Weights of a small mixture-of-experts language model, trained from scratch on English Wikipedia: 3901 steps.
Below are experts of layer 9 (counted from 0) of a mixture-of-experts language model. Rows are named router (the router's row for the expert), down (a neuron's output weights, with its number) and show model dimensions 0-255. Each number is 500 + 40 x the weight over its row's rms, rounded and kept within 0 to 999. Numbers have three digits each.
After each expert's rows: "comes before" lists some tokens at least twice as common just after its tokens as in all text. This comes from a sample of Wikipedia text that the model never trained on. Tokens count by the router's weight.

# expert 5
router:487548501490606511452457528493517561509472549438505472450495488522541472490537551479564429548497551488455483478462552499452524481499500493460494481465513529494513623519406527471451445447543480489496472517556468447476483495553543540489495492512543434548490494475551474449442553477557472456513521527560502574516513506446485536493482481485551547496451472510506430406502488563482366459560478494423524521472537548480512451496439424480525457509506479445492548553516542472466461550452519466505460538487547499504535495503523521605455528522484524491499534492511497522518556581561513532497496514552526460522465452469550442519442494563511498496522513512448490528592503500482536534451473550484450440417519463489459490627507444434491502474537545493547471506550502584459483542478510
down1:520534511409431420481457500503488513508534533490468496518498539545599488457497440472470522538518558443500484473586477520473493469508501490535459500478484530471558493527508537514431473507437495462502498443519503520536480517458495520473465492464466492537560552558511461512484498525497501478522512557581524484570437544524540487450462520457462502488428559516441541446512533481497550483492492507542485609502484468516540513505466506511470480499513535486503487446473552459664519469515592505448542484497461495506502455415500487442603589588511475470493513477580515523521581528508596537490559570480504452557509491453504458455500545540537540514446523409524482534502529444535471493523517493486518495577466513568510485523458506498454521496550476382535512507440564487468522501554457
down2:449443555511486472498501557473541482545502457521559576510501471538513483465467544563494481518482496472533474472459487538525474524479482531477516503428507520497483487482477466517438533502439506505485495404444458456483590450392434553562544483458543566563470570454550542534505485508553413587473475447515524491430517511466508485556536510525545500547515507512509467467513549529525525517484545598472540487530461480491556550452466501464485553550450576440517481513469519418474500566540533485427494450546489504452479517433500569526566446506489500465434485598505505594492535538529510530482513534494529531460548525493588562558512523530463446538521510520545524511445499543460576542507479524491528498507439577461527541485509543507466516497562500454429518488499451532463461518409476
down3:431521492398511509530527516521469484573532476526528518502519490449550467503545581528557565482556524448490446497562453480490576511517540564552600514489492468487446535519484492557487476518503499463565413482461443493543466487494539561486573507523489544480475516483503468521553520520430473461462498518493547487512534497530521488485507481492531499490443482484550466493527544474419499487474528488569480515490501476487557523556533477468453566481467487440541460473490503462541541523494541467445439502601442439439452509556480513492459494444562531477435518480468487522574447493529458484448463536527462452479478516490499509481534596468515530554538542487542507408500512458493575443590457538500509463525474463526446440446360569478549470442448539576552466542518514495553506479502488
comes before: "-", "|", "\n", "==", "The", "==="

# expert 8
router:466493541526491502518534545494491524460453591511407561488484416559541440442521525507526486516395532483538534534503484606507516519501464408460484514519473541473561520468493472545493425587439481490513480519465525533461473510562447498425512510491634513463496503499458496465503467504546487467510513426520508575451479420435528475502516461507550506508514442531547508418525520544442498406501488468437488467448536507490484493539447506509510527488451504528445445525474497467520526517537491500451523502542414486495447478491545550534458506416500452492476596457543437466508515545544499545537546450553421506532498499518455525550437508499491481492505497541542471523506472527402602563479477522452547508539490463492499525519552435516484424479486506486537509499563486505456548550521493
down0:488523472575523497384571569384488512555509445508460542520418536510468448474502431476552534479475497512540491476540556418417449468413479506526479541561507502550513529483483529439492514439475546503487542474457494504545491455489470521466582540465467474530508524514540478509510563462484477548515503477472477466478523545450523458508507499476523517504432492520500482586594438508474518500420507485473506509594531513459470498525417495494488481443423444559490546542430498465462543520535543622474462464508485407486449526475486567551440526483470539500489532500542559523473480516435459466537509541544474547466462491465468478517559491514511479496544452522563538518568454496548420507531580581546510484475487518464493477473470504492473533422504532513493523466535473489493538531532478
down1:492505502465464539502543477500556478558521513447532485484498534497457514473560476389413448456559481490530467649526557489491519492532515469532525466478459505463476539522519501520544431526567513473515554500473552491543522526466467480467445499546475529518549490552480574466511427549500495502440580473442508466520497465476466463527465484467477501570447503539497510519488544475451525477586427516508454505457490436514447478461541423515539550515474569462509491463430535557561491550497458515526471461481574458510474447520522555519528455534563558468504504511523546501462441557461498498540513486578518506469505471592451474437562495470540530588533509506477502489535516460497517455553463549505469480524609522600426474449454520549475506503532480455498516458448569473444526509456498
down2:500485389540516460447480522555466496549493511548449492443476456586492532523513542602509455519537512515493541452608479467561433403499514561539540543405529536486491484491465551439492430475516493511467458541488494508499588535563465490507486529504449459410453503499471567558506526499483428520484519578504434505502477506513500478471465543493443460559528483506482556478535492482493441452498521488543454554597588472521549490519459462453573494515481558442474539455518517479524527531490479470515420511479473497459517564474527495437517530540499518541549545475516510546481469511505483464526568486493443495420435431511511575488496506488549521470570523457490487454462473493483466497471579561539472425536459464565546553534506541482496508526451505494511542482432495445478485475516445
comes before: " the", " a", " his", " their", " an", " its"

# expert 4
router:510479500496546521470485464490472564443481478521444457435531488602542412485509482493469435493525492481545492569508499511486492454502502488530535465445469518409541434411542465474514515520425569458537504498476415479519458491513518483441542487483510438464534508531515577520531515457482419516472447425501530490531474492494452470420548469539474556418508537430533476512510473529448450476469515460592500478514567513449517442495479567533490415480525489545453527530495519444459490569561463490453515498505497449499477473475567487556435484470546448491509516437485464454424527498509467492569558483476475477561432536507475519472488505628521523440507539569529495537510501511470492473418512546517532543441600538498400486497526470515503532497485501499513492555442530509449522495536461
down1:482514528516485450415567484488629413451523521498527502430448453502570592591462482493531486570555532497480498485497511487478572465518472524456459498471548480476498535501486473495512517449555504447526474479480551434551442440511534508487442502486548416512526482535503484557569556497484487497505612494543523464594511463554476488441495592473478556543526479484457594488485445501543532495512533526460510505479543560505490510533587486514543437447520529465533440465495505521494498486498475560523492564498518491475460472489498543498547500532481460520499451488486455485492519474545570514530494513436532540494418519462512478471503490467583425488455568503438493480500441537535554501542554508511533523508490446423490474516530427493485541507552517553469517496477387514520485523443414
down2:468538526570453494529544537472598600526492498490498526473454480428513501432538489514505466482526419522476472503515518462533505541470491468481484501501455511544465581524409438479488544515505491628549572506455477520527451524547498514505452546522512482483436563414554514399443468535566523430476447579552501453492381466553527501497449476498464521478440447484520549416505521484558511536516471534509506450519496518521447454523482487531495469473517506495457518454494496440553532472484520503532460496512458478477562529506542488502449493504469521503495487455447544497509418491492497457493526496477576452476479457499538458483449517533520509565518538464519487436534463463571488541568522481496516424616482531457493472565598515549489560525493580471475514468572482495492487494496477
down3:430500441567497511484500473549502529493526506477502528536496446500532527516456523390494543523454463456543508442524455493518444543425535511445515506539506519432498464504482549532569416482464407438567518478500536537477447584537560546423504497515506515510507511497563488464492477519582518528548447512529458507491551478461474543548471473504519480488515507595501505500492430541553503452434559464473525474525510448485507544490498453515547538491463443435498519506480466500500422514464536530490588451442428472598490479558491481477487483569541536551473534548479515549520546501544472453430538459478521539442487446483564448573466566571459546563442543521452488541477510547490474517503544549485478507481565467463513488523490523505513551537430469388468477453478472482503508448434495
comes before: " of", ",", " and", " were", "er", " are"

# expert 0
router:469445493461504513539406536568489488489519483483505506521571434510543493499542442501546447539496429542400537478495491489451527517521560498506458509450500525396543577510453537554528424520536587497527557532458490436530562490454523464457532539511525452507537513496501516513449503553601441557495525505484519488507431482489511557473487525484487517529501515491452493468527548505459492471575504458452538539548574477507468471487425484543467507465441442499569570551512511443482585541523528446522499533539505508508431448425557534490497574438541460504494538532470514520543475536541470488569480442569478493557561537521503502498535493490538514493511475479527465462424492434509575484493532584531506456488488454531562515587447460493444483513477422466520467581475490546485515498551470
down1:460422566493553495541465521516474587493529453480501544423453535438519554532497459559477509484574442560493502579534416512503449484460547488509487485555516478495461470488467480531490516470476538496466572493537505503520542483478435425521442487510486529499484471482561480552457518443539508484488425501532449445555563538486476544517486487523523438493513478526409500507477500484492527466478477415503565475493508534421432505434514499480456455541419525500523541484536529466508459435496512564544523477473481446471538519557512521499542510491530440526504462459432522526521542525584503500498498476536498481517475449514489406554532472508475505506537472481602574494514459403569540519500508492449485487472470483503433491529442576466554460522542440594530481558414546400453459524477488
down2:528524480479484470564488501515500545525482465401493455398520483525517524485470576554555475525505508503439520528499503472503530494485570486486493512561513442491559519463518471552541465554520476496494570443519482579540525597454577557468489490500546598526480436545578510514571450533513514408570462490577472487510462554510411510476528492554522513489497520537539450490546519515446531482469511475564509491420529528477458447515522466459475396520495546523522548511512499478507527487440518574458534551483533495484502526404425567505488501446507455446511439425548500559479429469551541519508534541579448533530591489485465519507533484471514496505447495577512510528530533485577457486556546527487473516520565470515539535444495496454439557530487507518453513530513462505503488550465495
down3:495522507519455496534512408444579507464485467453535509448401495478491470519443495533539430489497494542429519509503524538449574514447489553510443501498463551526469486449462492496438521499529545513455468550392546457581477536415578486494508530499492478493598473512516450478536538533470488474518497506469558496494462524477456473552511444556542488541535509494502489487511500540526483435479523423506547489523539435506524506489483463425501525535464493525490537525483548460509545553458568542467445487570432514438522505479439444438483423530536575531556524491500480532524547540455487486536475512504496521503454536482504481460526378544537499420510445463531435521432514464523553488437508509499548445440489476473467541534556583441488509562465452540451568521453476497484518537470579
comes before: " ", "\n", " —", "---|---|---|---|", " +", " USA"

# expert 1
router:435508532470612408434517477471453506422509438438504530481529451525548461507424517509509409537513426477523474529445509544506529537597520480464465534503472507489438493439456512486514453500501516502504541489467498454445544485487388448504560438481526597495539468549511548440509504469498498478509508435508518563459554492492540580459449482480521563521524408539548470573507534532429495493493415500466486507496496461525519509563445495484519443442499460517474509503530487483452471560513499384493571492502421438617475503469513517510473526498494486481522533532450462470526515559508525506456455479502510453517513532528506473508538480537482510516463476512376502497436473542527504495453416558492514475569557537527476492488502505529495481470519528507529445474518537527415516545533497
down0:487488476492484374507449475443499504518550521493546530477471546461595499479455495579436475458498468455496510488450494521459522505491555507490497540559521469498493538547439496475517507436540457498574478504554482503546469498530550428483561474502514491521514541475419488519506629463442480544522496589503466484498515530497488424570409553551519477469496435472569506431577574501521517528555503449505503461476469542467474540495532466583514543503490505548594490474548455438527510516480449500483473485447522421477527483442444524405511453464499512482536489526471497491406525479490452473557490468525489498496403501507511547572551497522456483424478608474491482452460532453455483505491508516500470410513491436476570448478489477484507490478518546552509527524481475455467502494500446
down1:471451514486528487522509452482455509502505441598555529427474538499493541553464490450458441490530541554477589557503535505471511500436495515505467500427557563532504434529408536507495490503492518442498481480461550513500503445474484571489586485457597539527516504451473535514533566491529523500546530472506528582544552428521441527499480500481541464429504498568498512544485464489504490470546507483526531570572527546510521517503458487400491489486494460434426483503486548486498536505499513473526450553475558539424455498499514550542534572554575522489602502531452521443571491455525466516364482456495495498479450525508523525493563523463451513466487536513555411536467470534508473459500426486492500433523537513444531517475537539548480463516521526574520551511560491512481474510531576
down2:543527526484481442490434555503453515564482577551523486511556550474487450413489539490495506512521489510516515489494483525540468497495483437472529469495473525513421563508489504515503543476499561446491491541479490494508494423518513441571528520446511498447553539473488431514513508541567567419489389525568497529556475468519521522534582496516499524487460499521537486462553550499529564523497473515476475479520504424376443510390493499452489524534468536454416539532517504456563549474559517491515456512506522484442574505499481528518537561481503478547501563435530445431525425546525516485483589475505606476526521528490406509527373478495556511552518524546488495497541543468467493476518490529497530505467508458506520516507404517501516474512588473509525538514467533502538532502556411
comes before: "1", "2", "3", "4", "5", "6"

# expert 12
router:452523522525587503436513490480482541495527498511513554485470492494500525456407560500564523628494517526506496531457520502453550488490516489530468519456481474438500483436499519484462473446526482597515487537485452580518469450615512512542503487502532549443501501492437522508501484446607455498523512449574511500452465483503530528492521508508559497445498469425494512553440498497488440484499504498490497508486562453482519476514477486495465438461472414562523482541436509493491440506512517493492522391472460523562552461466509465529487470503531492522479557567504449526550562537536492452554444519499506458483513458490487532414535495490493543481533559463438371438498478516522582572452532480476471542510496435466491455497531435516534393507521511529609488448497496541492479567525462
down1:519530493511479494535482504523541517517512510542484478442570552486401522575507453485552501567509435558496579489466527471519525507574511512491525464517501474467470490476431498516490487524492565585513442433498477432470526528497497492533534526571511496507479472485531501466458479540481465520567551481562491542505597519517629539504464479476516519535464415465556553465461483515561470506508516468454506548491438557556526551576528539531453528528443536481517584533542549471429553510536534506556492502558476447486434548513501500464502544479532435447584456481488573506538553572376453468477487509557495473485541589488579521525509494485477534529486547531457441491523461473515541528567573489467534449586445440524505539500531517532502513517504485435479502512489475531461488497529477
down2:495455510510538557467505431529450586483480515533473515494503499508556474486579565462515476536478458471445502546515539496494500549427464506564472499508405499494461441504480512488498553507523542506485546521517446487434459524539488555473452519523535544450519570472449560413439521581475474570496477531536544572477513508557524567482461521481442530483526560546456457551545505482565518487489487568490544529540494479574499493519579541475426508511458408526540528528484515462559404496498476554487533529463458462460524516479529538552468524520447466566540451546517523559471527592520475518564485519509499457417548483480581486468515480440565523513472451438453554555513546498503486559447554465515497540440497536522506531491521559545613480481539555439490497472493490550507489501529515
down3:472507484446515496469480489510555514481528452530472446501536461494476467553465512523469510500424481469425462461528462444535521525451560571479538446518518489511528470481459549552401432562489489546559551475516473539508496533536488565471440494547463524588483515411482471490519540515540508470454459435485511483520498469557487523493482515483430454496550449463510472501506483545499541526489430464491468505404478476516501552519545486542474626536460448473527498487514494442565471448538439533529469519483577506537535602519453494486427480536497494513501519575477473461522560424512493446499514436517498441462483482528499503463451518461470511539525490564530512525567472533548561521503468495528550530467597529483498446594533511427482603478430446489476562486478491502542446521487595
comes before: "ed", "s", "ation", "ing", "ment", "al"

# expert 14
router:567486537465468482459437516463476437439536526415481507452499404527492507462521488517503440512448559557487508468495439506488531485505483493462481568549461519462474452479517596545488456472540504489579588469535464438432525499581516433448483458439481508601506529471509541476487510562491570595482520494443454431439448484433498540531497546515499556463530461512536514596493449546460443486542494398502571407525561463536461523495417458498498451464494509495493490484486500524531535576488485478499575486488533576519462453500471459525541490505463484491499488509557520575560497461500489475573450485582503522544575534506498507549466534534497471515485504505502512461552520492450497509465479561526458481517565507542540462515428483527517477512519497431486496497452470553551531483513489
down1:503527477438494473456559564435572474470510474476374495480516468538556510506436525559541571495525562522468523525492478474540496459551505424490471422526483450592563498547496519511518521535506502486504539585478523509557490440477486464495564511504584488525453559493512485463505531549516532444479515605544479420506508513543544487485506480554495489458528566477437498431523440480546583517504497592441466533485502572473481574485570501513487520478537446490515539463477513484516502446546492480482544498529509501472490559463447491477392487549524515495568497537454454504482535494561403524442498548498514499472448476583463492467530466462491471506464537537503422508478543524558496487529553502586477530582578544513465482500561511484465417520505522484481482506479481546486471549487456
down2:466470467507504552460537484482454472519552523498487583491454493493513520533448511597430476484565486492456497422472548487456545462488537457527587494524434508548528411498531569477489523549573507469483449475506514449467501515535482558488464503486537509544518545500481448533580493556486480458512488483561494519525487519485522478518504462498465519465444548563572544536504486513564492433510595437534565575529562539530528450553520486452495539524572475479427486513435473487525527450587520457515473491485518530437519456434527506463450577513551567465501470455522498462502531488488517532499528547519478504498469470529495547496455472449495562491534436499441485510513436478502561543435551462516541538402517410446519468498496513382522494469454523542500382463487515484527498484430496
down3:473482443407520525598447497482570613489513505585489576550493521481461477531431492555507460483509522478512451507546519563531478488522497497481483463476440466471518507446487450553566492508610526476515499451465510486477490521537481490519408477444564453489478487521480551481489500571471546442497447501487514489537424514498492463540567546540457566471490491540467518540516489545523517449513437442459419513437549470481499470497512514501490521458510523552491481489503505571536529551543447495516459513482556444426518536430568497516460433524480476548600526526516502442528477529511485528430455485511448472459550496463519495470465583537501488463543507473570544461492600552491532531484519515478477530481428524464592546485561502541499516497491495513513390466505451575461504531548477
comes before: ".", " |", "0", "%", "°", "5"

# expert 3
router:479461486596520495481546461495444503490474492504471552468512415552552497543487536571477461534510481535485537499522541525413559502505484457490521549563541515437566522505466486520481457518466496497546530521514543482552488418511532518440522464398488499492537486478510588456479565542560479485492523440456498476493417492511538542488483416437536521543434434479527444475535496480510472463559453520409482468540538499441540546534421463441485544401538457493514502575528495537518465517509530532439502418469452490535495506441481512547489543474554452514539455514554490541520541567561525517593535554513518501566449535494452464507420461470539533489469474563507511496542451468457529491474474524458463499462547541460465506494477485509443505500525499418526398575490483487461459539535476
down1:501533456500504537538516523490490527514507528523543497513565486488443462492467441517534459482424519484517465442493582514408478480478445468469516542560521532569498488526429500602482498492471529514547505474528553533468560548506478430526505517357497447488472430504371436428519464535541487470501464455473538433449516516554482440464528556499471489523477519473561543520572485474484520461460496572550519477455477539510483546510555498467480502506500566514500559428469510425504499552455508555492569443475585538559436456479510497498547515507537507472578488522552495516507488520415453442465470454526578561527488463458453548464478558530475475510576490551504470464533519465482489532532443485528529448561480466477536470488447450554540515528522481463520485493504426501503466481519425
down2:503407549477528490501531475535544500546476539529476479448440467541538532515499461462571513530533442493489426489442430509485520437515542514537472469472557552461524539506471515528543541537495452482523520498530492533489454501530493547430430460507472492529463408490585461500441486521428481442506502528492517520485499551500545461493461513470484539545472483540488490515522546512598566511556615449467506500531421514414486470491518465488476447473447434470481472464529457491524479503521545495453518540480413472454513506536506621569504553444440542486524486457518558431517448534563521603497494467472437484546477519520468506478464486443533497542476471519529524557495482441613458553531485514415549471420501546484528516496440449494487537544481524486495478479536456503525458529583496
down3:445524517503470470525410475521531504480493493459502511474552487533555481489512496467522522531428508448478535591428449515527517519534619468471508457445493523413469484547534533462563522471566525521567476488449490513488412485579551501469530495532557542527510565469540489478476455503538568471492536495489445530537521510571520573526540524450540456474537471483508489469503476546481447501476493477485545548479520496472548515448493496505502471527500509530464402523535514469433471497571502481534467510503495449554499481553499559594493519572550482592464496524538440501495514522517521527480475553500475533485442624528581507516530499504455370474588403508486556444565474472520524466533496498554547537523415479401526522524573493494497481488505534467516501531470447497516469518472505
comes before: "\n", " The", " He", " he", " In", " It"

# expert 9
router:442520501475504469543502541443468453471509541484443471490556455505433496531530498447487481480428480495510490590424494477544412474540618456461446513505467518451567499540423480488484390524507561505507508523459495443490536498558487511453497556472540477497544479511515478473509552544475535549582491502526535493476446510488500489493481480481546544499564522518464498479542505499534441516530530529464521465491531426528472476491445502509477517459540443491484591491557501505507417528503523479499454504501509469531467515477595506495473572488439478463502527536545547540470448518465516540569508549478505432558439504425535445450483446488464558516545540544505454546545502501445503480511453489525478542555528405450533542548424410453440432490586500467555517486489589520568551490451496
down0:549459520498530453465591527465446516472499450465479475396554537495427413496461500537492511566485540465528525554536529502519522436522504462497554531522543562516539455529519439501456502579522488530533540568466530490483562489520496511419471515468521499474512511489538498498512539514484502471471557496405521466495521447399463547488460511500484580536472456533426506522508487464503468524511532456564503499479428396477468518538519490532494465583510500520467539463527490523520509426469495472522544578511531498483480512529536459499463577558462460420501492474529513529495500529501566535526458497413545512439511519477512513507639513490498510461464560509519456551498558427502488519541532491476423553501494503580489502439535456447450417452544549477508567428531494477491551433488439
down1:522460436440488556538467564507595488524487519534484529475556453525497465462542553454490539480543493556520511530572495547540507577458495467455513520505517441483535492490521482508550472490544536506501486536493501526557449520389522494520487547486478511483518504482594456483439578514458525472545523479537516491443540509468499444414460467514476468519512511479480589478465556486513532530460465467525535510561526440529526525482575555588442494532413472556522528494499583476484561550505522532507496497488462532517497431526426528440491416474516423528492470568488540556469514491483484558497477438506602550486606533465473495480479534505536578543546545490552457502425513529500488543509531501539511436486544497510512517538499440437485479397489495526502539430497547580508577517471498
down2:548500465508523505457437540498578478479498512436444559497488457545434524484459530571472533449534489588497509450533463543487449499442501486409460508474483544472496493515477479511447539422499481460483509528464548432499536546540465512519517506554507479523501501496519540397495545497507477479407490510559555433533476543423563535563447482414464418467436563507460517508523563460529493467536490535457445465512474502491498521516482595530531504454494421535521496546523551480498576450529524475489536502487503485516488468451515479537548504558459549495456471463519487484494528514493545501529531476516527419447539454517503568471448491567488535471454361467534529497519524544533565441544440554479562486452476472508451516506473476500510561629454531496476510472576507504483468477544469
comes before: " |", ";", "\"", " \"", ")", "O"

# expert 10
router:423558469439575472473495505435478492513474487492470569471453544536486507452429541505539513479494485573538518554451487486505455532609488519537520529499535482441526494548501535553450413579513505474489499567473436530490506521471496414528530549450521506506488460498503460470478534559544467541488525469491505497478500545501554488506477505573489561457448497536476447492547494496530520477541525424557521516541527408397442455452458533486443454484442431455535470492462500538514506497554456435497471557490542450533448501499524544469515577458577450491460510443571457556461494459568473480502482502474561421549558572503512465548448505566527468428541452465454479550511532469538500473519505495519497601495456532502556475537471466483529535535539514450448490462515452547561481495476499
down1:477512477516499461439510579544516439508476494474477515478469547450518499434519505539459458526481401422485568502477523480590492517432524458560439481541506458494456569482521510458502515513531548479485554546534488458443550442490549546535475476519535509488508496466517535545519540528492556500546465504521529489518533489522526531407529533476449526577517493567488496484545575539626498433442499480482516554516509509491413493491515461486539384498576507519497490487486463508451518490523470501478499547540526548503495500486495536477405469496523504568534541530457543554521547468452536541436421535509502456477458473446525557487532506508428400471498500459531504517478472467543527593530442549485529445473512559550568466514473469584438504524530440490490439454558548482490558532458445
down2:462524558570523527508460542503476454527490490445569531512448487444467470507474469545465443550517505542525524400516473522453548438446462474562429487491527519517471451472489498465512510467464491508581449501459494597493490509514524504523525554526461469410546513480552485489451497461459444515400469528467586494497425489495471427491535499447417488476497516489511622526493496552505532496545528525495514505495500418536419537507487562441514510499556544469521439477436508563428522445450536538548524550540488569516507460493531489498472542479462420464547468518519501495527482532497509533568493538456557491564540536500497441520449481504432534603508549460539509574486586452530538503453524518449511541500480488488491516459508503569456429480456562454526460451553485474516528508544527
down3:488547560460515512479496469479490561447494482542480457523532484501494515537471492390497534532446515540513472477557526512489528491475606492509513513517496542459501434443558448551471471510487501526493583529529525435433503501523550549523485506414543448464507467509580503486594428453477455557471393433452519464455490531510496460419561441574517535518514474441518522472502499454462505490573559453495470495562465448533552511456489535489479513533579480535542493446495524580516446475505476550499512535458481495457517513475522491513492439426455514493452531507496520495493433597444558462505523431551457500447476477456462493513479562440529599443527533457469501545474493466488497525534481502600540489476473393535537459442465520520475492522545495460506516498488451428457522477536484
comes before: " |", "–", ":", " in", " season", " team"

# expert 2
router:447526498539634544480545453506379487447467545432492526488514461493496514524493524547469496479450485442461513592378581506510496493507563492456448534439553523508474597459484449489489404545532528480480537481522514483533498422474421517499479496555521535503528535489585535503489516465495500527511533467522457556456420481536512504451462461509506500539446465478499531494571525480538495491494535521520546593479538506506533487498480542501429441456481470531494451566537603486507516474512560446463527492511479456573484520465480577542512536452526507531456477498547450461519565571519553535520475440488507494423443518554504543500492540469535524470464412553425488526466480529485478453456483582463531465476505513555466519476496500439515503516493503486507475528548513518517467580539517
down1:449484593530421450494535464480512466589495539620452437543485508477522443505556495436449443513510497549489425516525488501480503562555491501524506453526563541482501485492483522473507548529513551518470511518509553527537484566497529525540613526536453512522523511524510444514524440517519542426461594445481453484402452507464501439539524496489511468472591512443520503506500503528553545557536445530506464541490460508460456516521500528461470506507566518492530533459495475529457481465521517535478492549537545499487480490527458515487467479399532468485503505450513571538495510547466545451581497484527471474491595564503469469483496450481421527507585519472468441520480461584502499456520514483537451492472453547548526506535515482397611445454489523495521572526562526512457507550515540
down2:415449456452510537564461530413480475460539449586525476504567445467544548524562434521487569486497480506613479465534475504482518514512489581509517519488472457494549547499550521524507538506477565483510515555503398480525493481553496505460535543486533495566505469552469481454509528490574508517436489481447521480538442486495507457496481543470484539542522477413476469494508541499524555435554508480548448537439489468454506584536511466490482487535518509534494566494467516570465514452475480487536539525580498514475449528531530477413422488511407475465406532552478483486416432442502521500550485538515566431502518590537492515479497518499569453513508452530424444452510541473547466477466525509560525493505591464488508441451504468546505500526443520504452510519501491524499418551477510
down3:435511455500482519536460535486460481504490472502477467483411545388491528521540482505490511495512566468566499495429525466540474438474533581523518496460498472518573527473534463423558507507564489538542466525532449468518445508404513503496465480511534494494537509544486516489446499512513540509504499429537492529635509460601461514455580576477546513451444527452440515555439516497511450556525600530547492494458545465535458484472585412436562533527507512565397540517489470514485515509510538487514484543505488470453559518517469480479481508482476418464516538487426478496462445509495548475527499542453566471490518547444460491494534490552472499578483517510551428471562531492508511531523485500510509462517578499452426541460499460496530465482469547536563434519556504438497474473509531
comes before: "0", "9", "8", "1", "7", "2"